From a checkpoint of a small mixture-of-experts model trained on Wikipedia.
Size: 11 layers, width 96, vocabulary 16384, 19.7M parameters.
Experts: 64 experts in each of 9 layers, 96 bilinear neurons an expert, 2 picks a token, a sigmoid router.
Training: a variant of SOAP for the experts, 432M tokens.
Below are experts of layer 7 (counted from 0) of a mixture-of-experts language model. Rows are named router (the router's row for the expert), down (a neuron's output weights, with its number) and show model dimensions 0-95. Each number is 500 + 50 x the weight over its row's rms, rounded and kept within 0 to 999. Numbers have three digits each.
Before each expert's rows: "comes before" lists some tokens at least twice as common just after its tokens as in all text. This comes from a sample of Wikipedia text that the model never trained on. Tokens count by the router's weight.

# expert 21
comes before: ",", " (", " been", "'s", " was", " is"
router:594456453553542477532467478506539537479554482395431518521501453494436580447554482470485444549450460445390427512614490557514556501558450576522543422549581457628483576559450602492491471560488571481443492544491445430604503472550461500493506513511503452554499491562528498510460545487540455481
down0:499522486574395512507548437497547569540544509514476485509410523609499446474624532460492563512534541459593448544557453482560518565484474530510498494542451490532499506480553532432540491516610393521462617458479499601466533492459496451471499449498504497488510519501387502613401475479537423547
down1:554604534481508506470439471553517404475528474445511532457536588507473597480487536525512419521540594525349539416551580516552513555545465446459519545459484478518550475477420501528420619488561486421470469544471434498476470436455566501444486564502501508499508497412573551498564508584469507527
down2:481508490522557522600531455534522535517548596539479466556450453524536484453611518528395520526468525530540471522569563492520460517491531504408380446527382609556565501550454515429542528479475433553494481443446458451499423558545565498541472529536529536447585500511592486514544526425529416516
down3:554530557578472505471438500434548448509588436498468464562518514573495500468490446609538516562515461541535568473501507507496524427493406504487484467509445514514460448463543381461497462597538490365505464463442450617459462539489497573536552441502566478435528413528534450487405454550536536572
down4:459494495471532431503476544477591475494544574569533550490529500464538499494588493441546448519467509462490599516503503397558539410479518531465580589413395452528491495468611569486495540611438468506471513462518486497423488424565501482527483515476450489507546578492450449455650445516553508441
down5:477474460487541491479531489512545559520490510396478500523598470506552514436371466440550512527504519572559583515498575471473476447495501536562413486450559539497505560553546516516460467383502478462434480435490589557475593449490574472539546500582474418538565570497456540477517343466478479474
down6:379459438491519573457467530470599552518515495516440420504541483489587544465579433488530533552468491522562412520468556489607479452532538460388476457491500523433482458551409539452484471525485515457490556495597544447524524398504589474447490482568453495440465525583544490535459444567501498592
down7:535530465506517512429450496574459497558484579442429552466529479514583515477376469416497483579476604405482561542584550519468463516429548451433468513483562503541439484506493523512507535575487560531403563513452506557593444517543444485516462546471528521573442536443427529505513573581421477560
down8:495460468427448530595492410516534529495498490549474487494542489456485511526399485482480513565423489476483513477632518614476497508533459481572558526471504530438452502474534587543497545436451603500482392422512557490490554445516436525465472628502483398464432521495479421552417471554493413501
down9:547554545557481452421518482463555441410409448496482628602582492483508490512498475521490448492530524559465546442425520456525552603479525481451501620535470525530542481512521607432507514512540433505486502447438558464536514502553492381424414442534466450513553492514446424493506555446453525460
down10:567442496509449441546559502513421479531534558519470589541470496518429525445573460494543429487471558553448430586471559459548526526527469527550551486507486492565551475492534463467511585469559438504482467458455501644490597449463481592520499569500546472576441486471506362443489511404502412523
down11:473521502510484425360510534466564510570476499392522517515516502420526506479515518400538481460442604460460485450437591590535484462543540462442524483439574462540478588485501462587528539540431535445472519428531528518578470482434540433444528603565568456500597544548524508496511510509469562524
down12:523515475502521496432498560436513603563524505491467541549562558467485543499497497469471519463458567496530579520436569515546529600550454403479507483544566493587540477527626583508518461463537497383533400517493526501572502484551552483440543495543437432512452405471495528398565519515579413459
down13:476542478397530566462484495464448608503500492508511496521571437466511498482513541433515435488458442488442467488505517578505497519516427541532480492531479480496520434425509394386550583534459426574434480443457456452439450509609569470530434637372533507462575516485479573480498473451494517486
down14:470536527499449498537466573522512457469508449438544530499491417433483506503573527542428452485558479527498475522478539383491420356473521457544526366567532539501542465505533526444546506587508545499521461520421509570412442512501494489497468471507431561546467509606425530513499380565441569564
down15:535429493587489511457462578526523496484518431455463465546528557609481449519606421480443476492487527443463468551466398461484499450470466457575460504484551433517498537519592521500419540495595527536511563492491519449548505534508422432488566381534528564532430531545554470393494557456577415510
down16:533576524537544439405590520558468488535512556492551535463466605500502428525501529498498563479435560473591468535488408474553502491526564519435545616482498508519481556493510619467463418518444452553522519547499534438532489409475417520519593460473520487497521397536569454536538434587454452451
down17:442479473491474444489530510537586401452521587517468545521523605552550527474551516457533529498541563481508461501555509479541579509441438578530513600530411504508565512518458402456442414549550404551549573528540462569559446510449527474591527481546573535525593537525530521403557524533496558495
down18:543497451479465425559504460552595461492606468540588494533471595483494522438380449560500474500481484447425497464555517493435569530523579527550557457470510456459517571478462547452470491464479518437561560514524501506594445419498431560522442434528476460535397491548580416442470542497518403496
down19:461623407481525492523528573478483460575480442382460489533506508528479467506522544544489513513411451468517480471542588445534496571518476508457531475470561483411571557482508603590474554401519412426505494506498467462432481525468454541569583438453495543510573487400525553570468505595478522480
down20:528457568487574451535487457408392439569402467561501525430516469485469509512579526463509519409552503445490504580501541551438433535471506546571419596567500506467606478577570497447462445529482461490510480470450451481506490480412532477505509524476512453505538478441433535375517474394486559549
down21:415454520553459588540480477573557483452473583456557407495474522584589566468564514499552525562611538484437433553520498562511499500486384505432520481497443577509520562475485499522448590425468474477562590452499487418511539466476458483492481509493518553494525500524461384524415562454428470537
down22:535487430503511553460402551541449561559541500494459488590499461507477584439456584576516486488529492563374406431513501473488498522528504487589482492526493550504514538429434522428466466549453401460455583558407452528536479486467478439445484489550558531365396510520531469499521414482469510505
down23:520519513407467530510489446495488433531564459448515452571482569487529509460608479496517553514508433559474482502452495531559463422500528504482556561559453499527437418525494436472429662562493572553494452500501501484503516544499397504603474452496429548515491427558521503495481571515384385425
down24:510473475511501567498487459545500446521501456484515594528434481537554521581512551479408542544468484540488403548559444578486486540407546571425485511460414514547547515435458549470530490503492481482517455460518592607501537542484419504459493496495563669554437513439515413552480507532418406489
down25:486477489564524555544518527495524389423444526562458515486528465430469456529446508605522550467518499529570535550533480573452542479569570398478512541551438479534570540433528490540526527384425506486457566495526426416555555460527476568498500447492562525488441564438525420561545531496539636501
down26:538525538562466505482438495499449399469452469554455543524537582516550466502646509443461504520543597525555499424510539536496464493477525501477524534537443539407536464375526588486572487524437501464487411444535507512424462537434525386505515609480480446496470496465515542468531402459593501546
down27:547489426481494523489614522515474491477555527558486523488517610448511541553425457481467425471434423505521568544525512463403531531480447500499522461432492542507551534556466488528495476457483545528525433488453530580494398438497571462485383508476462469603496598493409450575482549377442432532
down28:470431436581489499536384474530495463510525480451516575513595470502485467511615532462467534408432518527509550385400433463456518509488554432456463413586508458508483535555502492421517509372497467549548476526560510524530436501414500470507471560597528552436504505508499504463438577530448478543
down29:526514459461456460530511439391488552559555421443497394534470495526515495499473555457466405518485474555522569504547465558598513487424548473500476546531421496488436482553539517449485400531536417591491505526502534553495521455516506595383583440521456406483500531403479451488434491459535596496
down30:469489540491486500367541579456420475474443443389552492490565522501452539554467524539459508573513515459526463510560538476525508459419485591548499538535459403430481519606418515455464529546466525574454437592528530529497596444484485596471436451445576540415502493519471436547470512546492447496
down31:580449467532499536495542466585457487446513439414522575478477496464565537521581444514371453482559511557493538475444459603600470418498497425544568483448515587532489424496446513489449495542456479505413502506523438530513491422460564490473531479495520560475360509595448509556554553483535507454
down32:479408500486495479451422485477511512497498404456498567552552483539487496543413543571525563386483496484497543426514499469484493522503529504496451586480527436473633516448517435590485426478503477499442500410514535596575549557565382506492472532523426385566423471512449530491456544525527571500
down33:567465528532454510583489477387518452450508490475620567520426537502495533549525459453432488504500554531473552528499516485521529451490543503522534502529509432398531429562486412436521517590449518487430524448490471576562547590469468479418508463547445469452562422504450647545474515581478415498
down34:494507446475503522506416560527505565552476516488508525449458586582579544540602424506525606461445564403527495532531465546497512533469495657462480480536534467459584414415512443515538464453563546515497422442534474558442427518467437513472474550508499467514522534495558450438617479487485553468
down35:524491592467513514535379511494475523501502528451497561514412528457514420556435486447485471599514569570499523450546545431483557599393585496561458582488515591491443532492564502501598504450544481533471549514485470523471456511429559474592453494458481405417477465536466576474572484551524536465
down36:523471550467470483596518477460493421509533473525482408605589499504526563488563551545533471452476522640512517549425523529486478483471516601490494518500513396541415483508513516549547613600503498551449494442502443561405461527475537486454498495532561598462497488412443481403528484496496448433
down37:427472473419552536495437524562425431512434441482520510532502482448604493422541457360478488494516463406481555555538535491520476587470506565421495529407504437576546541472483560545462570573498504568494541568554418470500469434526471514548457450569547520490443536488497477512554411555565483553
down38:500533385464494464552417475493476524490436406530439482485465463540506559541459539479530587461493481497493496522582491516478519584470528583497596354452549509337479536493402527509537475486511488543529576521541434464548505462463452572580491441546492561469506558495479470601463448531536462536
down39:424541549503510441445510491527493482533560483504494579608443488424462570498512515453491447551430509526553508562402562486478534528587545563535467598452441476432478457491513555589386455505568436563491518459445501600521543546513384511458514575505456460524545460501470480439484497550412535561
down40:473597543663523535514543492520425441484482566477506490493537549544489435430435502474500495529501542486497448465535437366478448435470514408473433476493456411601560470518459469525469490508548605486479602579507415506461538511495486463504519471431506563523484479386495527452438427505478499464
down41:557470431542496464519541485552582480541507515516601448445477494511427380494629571526436490445489539444436619474565502519497541497500382479520478574493458507526487468461568451481445499465473513529445447499604485452577487503523455524524451541437510468548555488576439490531529381496493541415
down42:489454445529560558401502521558472532464455544594424484535478354488573471447426452507501502521497565496484563511492553529471534444440571573443398503492495464369554500506459479509524484490501465420485507511571558434500543468457517488630528462585445458449552486515504475409543518560536456504
down43:545440413473460432487499525487484517555474509493501522528517486566520409638431547529475501542457513381423492508556445533406460551420496525560552515509507467458504460522579389551571432498493476488565377524460463536458501458568430501493412463493460475552499579518559587541518527539544548522
down44:572414538435532559521514392566460529509448464450528468490412520498515603544652443544632473543513431492500426507500544476447518548556540456519483559514563488441495566462489493558490519472489488578608546469486426511404514469489500406475481572549501520524441530452451508472476516574513512472
down45:525491493457524397475487516517557403512502582507527465354437508537470474508523457488493437543464546558570526452553511456547498502509399459436430486495500513531525457363583565476438449502530471493564541456508503552526467495585497502566527479547529389579451600471511522469467449520620462503

# expert 50
comes before: ",", "\n", " (", "us", "a", "i"
router:608509499615542486539518526524555583504508480471426610479486505464471573487513437503530436603473484463449491562531473494567523539473332592530503490462541412523488520477472521577480464512483572458511521500370488427573562512549439537486506581474480466570546526555568523507460482523527514476
down0:554576478508443531520371464473459495567449469417503581477420475494497508527583453540502569470483535460474573547497469474464527497572438509578422538496470464520559451424514584468421521411494342477448504573447479512595497526477486462522536476585480524424491501412529443550496498536452466512
down1:542460585540506418498464424437423473514519529512532529506514511612519597554425522475538486524534504463533540449519414581419460452559454541562476373450462462532431515410540497427510525434519519444542511459470491561544487591500492465444490563494453568467470536533536495516463624438527452424
down2:510463451523391592574581475463558475514439387498552536480576548598515464498552505541524467581552402532500518500563533584543542537520441476575449453504524515461572439407596488467542482531443497401497472387446481463492485534534550456457443499481584512467452454462542543537492484506536524502
down3:569528564500485505542478416546522437527542461485518480441577529467480534495493502578456523488472504497427519468464461517565572541503352549561433574483481514512434484534453519517435447514537416555456524530483505525549394533443517480453446459469481528451507539547430468524365517498309482492
down4:570461512493464530475557451503497551495517382546564487481526509604478462550622500455494531491409561465485498511518538518495496537467510459506455410387600526470551480500472483467521440532517404590518529501501434407468615507496630519533537501554510497423427530445502536556466487465550589525
down5:545523490525445574535478580467523508500516462430579453474530501516478438480476528451544546414475476562453480448520509484550533437476511565480575598616494520558537469474466527543543530595460485539439468527512473595445517595495390498483474447467507472489469469479461468661480566510635533548
down6:495520437438540487460478502506498535474536552567455496496495497474454542449301522429572495594513481541479540553456527491537520474491538432486522513584451485476568452622510434452501430567507539502526521553537495655560513443510552440551496514504534494467464514485488398451556505554545528593
down7:471486467426497457420551486537585515621484537482445515501501487537491504523482503516474588416539577491426406491529502538495482577455466469536479554431540528462541473483492544487512361432450531528547545435533532421608532434451482593580491473537535522601451527577521457491468487394441511512
down8:501474480469451403471528435532491546526544509445471459488420492513443528493497472480552392489423437434484450453508617480495543504627389539453531496588541528414516540493485462528511562405490409534549471577530491576568469545431567614514505515444477474463552504540478550502476567562505473473
down9:511531476550565540496612484524490517433513490563412397483351513591487440457551506442605544534550471483469467624490454504535467454483449481476509587463384516492517464518497455538495432541511467453532484471527503495446441466519516485469512514543483497533579537521522385476487473378517407483
down10:512510604433405484530590558432477465473573613449426596504488577564421550537598474542482434506543502469461512447536501420452546521484521508504488400570460489596584449535519488520504429472501518446488457461435466488472437494501468398559422507486470512606473472555510474490481494514534467511
down11:498545558479493367482540445591492526484467530533545531335502532478531575475447543488482467473509517440451463541502487454482534507544504503486574511474521525514511568552522528561493542542363496504429528601512498404555443498482497550477415541454549458557444442582420570599549469522461549491
down12:425477500495505542504505484439533445434464515433403464487448581484486504419494563520546554418578480518499553559517490557512393426536507488479387486574400519492451493521525486525408584514485531525505496407508442560551555463522535483468410540559526425506484475451469414531548478396603523532
down13:529478536506465486527500499495533461481451489414486429478363520526527409501479499472409514495461527572527456451514526457590471530391531509423503475530498624503505539527475509468458360499557558565534551489462461582429413464495507473484506443561461381471521419555459501454407492425482517504
down14:497491404560510494568419421477428442544572467394422532443581506443501545545623506556402502446536488476497425513506550560432496523402480511485605502469500481540442487481566542442497441568485489495546512513564504532472577507471490409459550430513531507489501471503524602561483528493540540585
down15:543563534428534515450484501471504473491434397442530476555494430533513531498446538399609474534523432485509394430569498510417486462463526468571583479526509521406583517526499407539397556479505629503543512448524486564572485509499475605526530557500500547500588534495547521544448440517501525507
down16:471521560411432554474433509503408539476487567513476482604498490516487549480620442515527549473571576612501504433462456436473461336485494519498501487539582491530541493512533490516528484536502619489421511454472488613454543517512476400511555526488544503520539508431502534475418423522474534522
down17:560428552490522601396501428548468384527501497443496488468511580521490446459467483504567372447469417566459454507484499584560493544525500472469591471587571469422482505459502481438531444528569562460524494454485503516451491480466632458422489511500493526568576504432443513518580517530532514474
down18:391528511468545443544560469496513380525530571494482479492515545515521488518487455550601538434520401471433545558436537446468566473546421477528539565536443453462459516485506458531458535529460457564488481527610614478512470475519381450589481464524415488543551461525559458486464607447536520526
down19:522444476382437614557411397483474524578513531575485493576524488442536459505546555496550525558451446510525435527581467537447524578444523499617461434494558468490468524516518397577536536541477516555535493440422505431480417528488561513539489557460490565547521519446462537542506503450456430530
down20:587485474555488443474590518507477491377439462528527586510516466480516563494547582546468500489409522497472468468486517481529530476457462504415413605509510463466521548457435593413483454487470384528516453578517508482472492466442544562440521550510544492521615435575557563507471463553394459477
down21:401506534507517564452462492486459553452489562520486495516518539522476522423520558498564471518525450567549536577421449460453460519462548510456556542526402564493504560466526599520446429414507413547456552386451528563390586583499518552486444483497439523574512516471436494500516448509568399458
down22:529580508464468552527467458558481563566529560507507494501432556582511386489535492534532537580499486458517457462514466464465488521591495513576427483467468525473528603448513456541655533541510482488482622521480515492482593489460496516454594484518577484522558480526512434627507375550497519527
down23:498566537556507461461425535507564424388519442529588574576470515497518513463499511412511543545576567446622444466465515552530527472545555463441444480533502419395533486427439593484491600531459467444556516508545498479477437450502491468447501465556479529460508577513528523511553479618485462453
down24:459474546496462557436454647525521530477443390507590567536554514540442562489497447452581494518480479479525534468457484521478487509447558502467512487515476531450587491414538528565479510463585487612489547404481483558531437525625537438523462556449500523530409483481572494435451459582450457486
down25:507476544483530532521495462533419423538438507465407504514504423383556534444512475453428510471537505606492475441548596510588533423540549573573532440411556525540532491558540492571468607453573438505525538474497549551517525432498464587526577495496428494541449500524498478503494609497495494579
down26:499518494533530489398485595406553568492504488548452432524489535484517519564523447464496503625510479549541623515472516532529532488457420442543516463442503482450434590533531372531566517481563452469482492542383576466526516590489460577519506514527531406441505472482555511474570504491599521531
down27:526425553498468490504367463471528585515573453559547485486555497488547545569489501510525570571479475446497527487461518562506580422471495501419558510492402524493515474591434519520472495481487429456415505512577531538533513517445544556507625585552520483396455442515532483510487560657514509490
down28:494508496616445483435570521565598455448483523492476518490513483610585495501404427492477471575501489515494500518477515582497395499619462583507489432439533483477567457576565530519470438499431464494487506409483468633513553540508445482506512451462451515550482521479493497525443387471476555434
down29:522467496487547475468606490499497466502582452511547606507505496447621534466529455614463441476504495463430514559470513578454459478500453562486450454430486539547467482561431421497508464531463557493471449468474537556420378523542479513444573580505527602581512544454515550493543488521498367491
down30:498527522582515511557446506485457493416476486577437544438467463516475525464507517477407611562462474526492534498526534492549585514520588435527512436492523508466451500596488467452555436461515492545459518512529458614525484519465595565453454577478486539517567537474454311533509575526575458552
down31:502498489508546458521494514541568464454551582555474471524488617534502575414367523515513504578451450469502499393584554498512453493563517481418469561491479501564572598492542473504427464485540485479445497463473462620463565411468510470545443542537560451542546505469503459456460468634519480475
down32:423474486472491496369533509460489505463498479523453510610505416554508481432572488511589422555466555535534547632429490495514475440549502480460446475503464494488555438498509516477571479416482445466467448501481523488526533391426474547595536537506450549518491465628504389435519518568501564478
down33:483439467466471493479537593560477521440438496474545471480586474480495518447592465446542440546514560644502581469521468576483439534411512410518580503557440515566459485477544513344414512472516536548513454517489499466512513549537537590453470480483494478465478595398500450491522566471479483444
down34:469396460573532562465453454577523428476454569546433441657433547465555471472505503531509504549469537520578505534471439518502463493404513483433459440478548562509490479420520542491537522496503527473484574504478455401573513457528544437465551497502538553426390428458487572520583497420462469492
down35:515531442458483512526534494481532639441436514437442514465406454365498484517441499462535556412562490472493477544552529553438463494441542524528547593465508536445513451512478426469533425437446582480509498466486482545501555470410542484590539527504476547403589473510554470516531515559497606578
down36:454515499471516474405511478408517532528480433509480519548502521446442531574519591385567483477517456478612521469505449505517512520494431601553427558564465448535496513498598460493475483479516500578361469549549416446447503459478453519447489503496511463506384493521455547382587557526478510468
down37:517457529461483501545528496558575490491491366555451544512411516494613520529628473442475444514444518532544571462496457490547539469433488532511526575562466634515423511459553532559498499419476497485580471461574546450477509512403534486427483549467487407453529581510467472492574554537460541492
down38:506523475574517510547511520520514513472530528482418570565496431473552473474664478566382468507558482462401542467475447504483422451529460498451492509467500574542551409483450488425465519520462482568405479418504491436525474546505563388531547465430441592475530511515489605490447475458516483447
down39:486648520502471452476425390507510506496581528425428531466550512501463410534381500394507449544513449516479505502495467536486463479488525445568413501481448400486448544482561473439548603554556478482524542469543489464476453460572447450528560500512482512410449519505445538485471532547457512618
down40:460559431505509536481438465454486496545557515399503493499457514556467567490458521537451427542479497430515490550570600495530442467540385502456486418430500492516575514463439436515448554389501436491499459447469562385379477469483477595457468535541466537521537517422543476461466451595466454453
down41:522443570485409572481580489439536511531481491409550460477510519499556448463459422538555513488434527597430479492401458519594561481456510563534529548579549473475467553500499521530468502423569514418457594596545533472467500538485491528423531496470476522489430422550542514543496458562554449369
down42:536557468473395497524522470582525505506471526541503487500536439601553446482499419512462443515425455472574479545497522559447599524323414533546588445530531522527555558557503430438507486540480433463445438452510524525510497565471475450541529522517528551546542569412434508514475439415496452482
down43:568544538498632473430506473514483413461478439459498457529486490443564525508432518435440438560544590508506521543509522537558457574512394463579504402456580502471554575430450509495435489479495466543530553480484426511544416457440492573514573489486507522515504443578516547472611477423436461539
down44:476577541531518523501513537517424513540501609479514561527499584442501523503620454573536448485512496505547589492539448499501540490517457568642422445508524527448427529444382448520461500534578527447467568473563515480451549611539478467528531474525430454498500523480428446562440416496452449451
down45:469498516473544470470447552514574464583425452397575459577478574515500619481470502438452544463382533443474382524446488538482485443479581524502535412452473532486494465589527462471505474438451546501540490399488571496494416635487486546488494545544516489451564444483559553501482490460488505521

# expert 51
comes before: ",", " |", " (", "\n", "ov", "z"
router:590453541562495475579359501522489565480454445405450571539540458484515560461527402505541463563547463437440466465579475486518564556467467578493507476479529412535467529556430526529524487550552479434488548469407499430587505535556485558498561552533444498574502601520580506513487511543546544474
down0:517583489555469454536497449359449496479454399526531575452441490488483540549473501392542496508529442467511423532494600522454481570536556497472409523520534432452537538561528511554520553413469532469447527417438408486455569531498547545482471478387492449511550423450541520475518478576488566458
down1:565501569510603494540437493483566508507448509578561408437424439526469487460527482431467492496495507574525477512565576546540509468464556503517410491515503556434491360396582535492501448481553537534518483503517542561455500453533482495444562559543467430527576562409538572512495412518607498528
down2:460518426557479454441564497487493546441512485467499530560459457580456512613537374576518526428425619539472507488464470455486477522587489452512438478495523467461605495533480500507488512403541506572407569487580400495471543428463508429543466464489444470416574440521481540522492548491568494491
down3:501480528505566546579484451499484507569469510550532493523473531449559428424577462520442575423516490467466569537480450445550513604442512514475478420550571550558458472525423392534465463488560567557552519546587508392530488438473526524488420475540466473467479522654513482494540582490488492419
down4:592501542516429531408564583436512545520489515522531471478545531512482459485391486571605510499554533449572508418494421472490468565452521541558475347533606471411525544547504476526560503494531557464565495541457509591500510574512477430500518499537424476548436510441453509575495459469452543457
down5:487469447441514511489458394488473481424449476509486564409447509518540391492568450516504552523502459502551414513493514468447468574383559497541415590545570545527605551459434468469520444402561512495534488485494519488430581395500563524545553573502527535503458491412482470428503565545509495488
down6:460528544535497559544563537462494478434541497475483496531504532439438463496665642446461535467486500505490477556595544561486428547515536394535504518558527465528449566428460506467513503528488491569461518529482453391502576384525520548501485447501547523521539471480456450528529406603589511484
down7:493537524446476590522574521465501540508507548364369438477509498415442492520515487474403569501515465469533370545533535467434593561472438518509468551471445485609503455515538462540559504474522553576455451525535488572521492534457497473460485517517557449476447414518529441543514457473475461622
down8:460476518499526424553474438586437581473519422480481464565463495529565608559580465483527558490456497525440482477481478501500449460612506514499496500507509495484570457542549518605500483678472494469455447467517441624497493419550478516504562498526508444526390461472509447463467437584554511510
down9:404504525465480470500599488571557480533456482563528524575449575496468536525586409501542493515391467478560593603514488512450445516534500466534428567648486531459554439524601511547462457518553570534525420469543548585540430508460512594465552516536537497499520513477503463475522554474548517525
down10:512495546535514538542417473401474477524544417540499535472612464582541499460513515542429566441545439512535417501489478529527479453565570425484503513418493509555466483566597549472532455549510460429557516469395443557499505602423544466494461567423526553533531461534605519563475439509551524446
down11:455506537526553480521482469504473503579496475407488446470560461482474548479385448588463515543486433544432544498457558514478601522486429495467500586512548528498365453552490475496444480500571557462519519480527640558583556566407493604479472479473424507589495480549495561497499474558526440474
down12:480372506476474522464486525476426636459554516598555480586510486444499519457469507514465565488478544441539441520420502525468586470485529459499566358489557483490508537511502481510559425445433514471387447463423455400555517419516536504548519436517502524438532497561531566491516457524477553432
down13:430431472456562550460419480511497508524459469539472436543500521477598484515459448470615534546472489603573495474523427567491575630539464483522520459539457512485486469495575483409438481571421460512444456481483616506539479570519512475514527476535492394409484480539527632474545514526480465519
down14:480471564579515450589503525447600483618430438494484537501525512510491475533451570487354513537432464554446560501492512526521511571439447414554485407474463541549524521464541481520504417481514548574539446529515561502484574561399455439464453460505519534492458560490493501529400517575572566506
down15:495495530453546437493390445479532509549578501552507486507396473436473578528480476500503544584539554385428437570462445516465446437569540494445574475467556552506518403438551421530509411483509514481488436425485611478460551423517450461484586471546456538557430515528467456482450477537500469481
down16:557499445492478572556511496552504463526506403496441538463443565528548455500665466449388602496528493517486464536507434546464462541415456455516502520408498545548540537479505458390492498444503473465554515476502562418520588561446491423496502481545474444462506565506417549431497520480597494563
down17:504407561516569461430561541504498486503450442562492565490509523542558517398507463439448523387559582469542518572432410495487520561539456457498497496505536481569459499557497401492431503448476598493520598465451579512463528512494408516460517454482579453492435418523441455473432481515410449542
down18:431541545511559456432513552486476510403424459462516510509606520498467502529495527514487505451465444503493490473494567446558509541596470457458470539434566464482541436392537625576491514468471375541459507514533534484547455514441542442584516499467560545496495514465527609479459418637435514480
down19:541531588438602558514466494488411534548477483475578508523632542483478462551632510536492514444534574556459467487423547530558526596477528581468481587414486522474473511482426522467539580488546510581524482487467506440464472449487569516464538569524535493449515436429523564489485374527482496476
down20:530440516575495534480488551471429535466499529424501412482536519558531426439468502520473613440519532445474453544393510366544539519526450434518481468535401507413487505487527507523509484461485501490477507636474476459506500521517442512549484412516615514446483555541381467405508575541542461474
down21:451580560418509590481450471505452506549493491532527471488461480510412590529541524516477553459573463509462597471459474423537518535429434522523459422542448569532499495585369511493515503555555429484506517595522453383522526537533633542492421475514538561479437582478524517445490450516476472480
down22:604528397501509541491454566559436472550441476487537575586548475459457560536447489586449541491425501504428563571542444440539457480506445492531445528524528532470558508497484407470472487533471487504550503389455449543511517536486478479570516397454526543396443508517571416541450555519375487502
down23:481453429491483513479412568499576532602516497481518438402568411456500478572509529401505473462490540568399508545566537538485467579481476547598523518446491449416460464580610510472526504586503492543464494458428549496478475561523514609502501486452386421595513516548478504508490499501505512492
down24:519553485570544587466486401563559541472505580465445527480496506515512455441478478521496507505514556377561539481579460499537454450495515481466432527426489505458534418406433568479502508483549484473475540360498481556462516458536477430499635480442567547542599595449466498516498483595536497511
down25:533549534498452528515575562422476584543484423442495544455529533455432463488553549531404539500510527480449559520486511524573545457480510513474531512571559486470507413527428508527471528481488567490529551572534446419441546455366568557518460457376551556555396484430467558532450552535500582484
down26:513493482446464614511582398509492499500579548542435508542472565465490490496498457514439512433517625595506546444478447545464482444487551529456429533439449474436544488428555458493512471532449592550537511531528403442422509512454520534512460416535526356451551462516551505493441498422492557534
down27:495458506526551468590537516590516440470509424498542550508528511464545506525360524626406522479477460488475557560522515472482468448498544450460536546501442603476476447396492524553510498535461519528467455447472535493504626426595477458542464455442430537573487534471481500594546539611476506475
down28:515502542476439442522525461483487513554473409426483494470563497547510560541517443531503440473540446554418502574442437530512576502489463472671649488529420410483543460470455495540440485449541448488459495495514543587545474485511463425489503495549365497515521569479472454434501525543438522442
down29:544388496473459481576584432458481486508507520495421429473493560491501445478450578469521443590499474450440543517540559620521485451390495485513582526641523509444454518466513510511472483541495498493560458512508509433470502414492574466529567540375502465519536475527536489546569522611580515519
down30:476345501513510551535549461476534513508450511534512478462463439444535456423640462599444485428453467456566388495471439428551467452526479536598530488505472516505462442484528505547518570448519510527454501575507555446489510473594430481469533486573469613547479464501512570480502429538550501427
down31:505479405450509472469447451509478500451510458453473449552563510534492536525539529467539515469446545547578543543491498492533425432488513611419571497484565466521407526474400535627453479492490483522489584516467505462553513600477577537490452533571553450512500534646535452451552462520378469465
down32:443446461512507449477445486512502543456515594590468505374517520472492496475370529506514544580485505454505432558520541506474440485534518552391443489476513472384481481421504488500490511556515464540602492547517548520536623413484550424495536480604424498447468506474526441447499475454560545589
down33:413557502510533455406583428539473454551446530452520535469501457527452526544456541443496530490527490486517453528470557494492456458536514465576464460514377554500481464598498479471463505484590478429475479475447489595480502505545547593535580567469376585597553487541442558588432448492432499467
down34:403491511380486505610477489485534525512549533452501390457529515465499460430482447464407509532481475571571525576530567539597559457487475449512479522519457495465537440473501566494571538576481491397493434518464462417490550509554484515456495571437524501403408458496550460445456500542420503596
down35:485451445539511583551538557572458548495586581551452498492619551519572527522390438550563472589486420506528492551550489501423527444449451496630434489520531553517497413517577466448561466502449545497554506523477530521453526504502625442452463512496479518495531538463534526580523500436445525443
down36:562534496497525518519599542491366393532496479487425598430459498512495481468543534551506467404476472503487536500546459632451609598546419575497490483478520432532503457437574511468487568438456425493504512539483454519467517536469452488506485566443460485423524539439588409513493473497471455544
down37:537557493525487596362438490516490516513416494563611552400479479482572549556503490477567477451595560451408498518456502487421521512522418474597456536470503472528495476532560485533488519477455572480491434505511474509541507553496493551504471467564421402429572516476397543580478490430440504534
down38:537470466485519540464550415420499460435437416511504393560533359539557486498662510555510460525520508564442493540467468579541437466501450423549537510507597425516494516474502490492478430464551482452481420445425488458475572442515492561447544497511449473450458515533545483517467524434412481515
down39:590514482478548472497524414491379621472487467512535535518557530537534466466535515451427547520408462506497512581476531501498444491448524539422524641579451484496485446478440429551528481502462448450491501478529476481377539572530557446395489445478555478465575545527499479496623519499561502460
down40:494516442515540438465601510470467474489495475514492500588547452550523521437537442571585461422534482506497539544531483517557515442454442461555398540541544447433540530591521451530460557513568496441487515606625465591509436549582537504548463600520508465603497457561520505470517545406538483507
down41:568548513512497440421475496515459435541496534479571592426464497423512535529383506410470508583530562547538552540459541476555636462468505571520392582461459550444480521490432559485444501494496479563582494497514541647516574480444474509533528577499526484452480458452502432515513463472484531484
down42:490515406498557483499548504558549464523461453477437483454493495488525467523459598622444467514574537493455550570513474487516475570528439546498503546473483525484525432563428471526508441586508379494545467510405465473407451407558586445559536498492488530517487521500429554570503498437403563615
down43:451513543607598522477509467481583433455481545443448508513469469481516458447610495407566498429552598476454456431485568545462405462523495566528458523533500555533529347516489496499537522454513422556455474511470451482533567411511525590525557474541394553497523500491489467494474499443546444469
down44:506436490512497540572433502613526450535434464423462454399486492453519468411412520528459592512574518489469460444449510525608589480569436457522511528468539563456497513401579575577488509521520481441540514488570450454487453522448588530523561425471463472463492421537501550564482490487413511484
down45:550519516482563491497500467439553484480497413500591492535524488501530465503523509527525678484450547590561481463452439559487579512495504484413499480492526472542446555558548482522453484452424489473483473502513528521495445500391457465511460559569548464466495586601496452526561623608408428477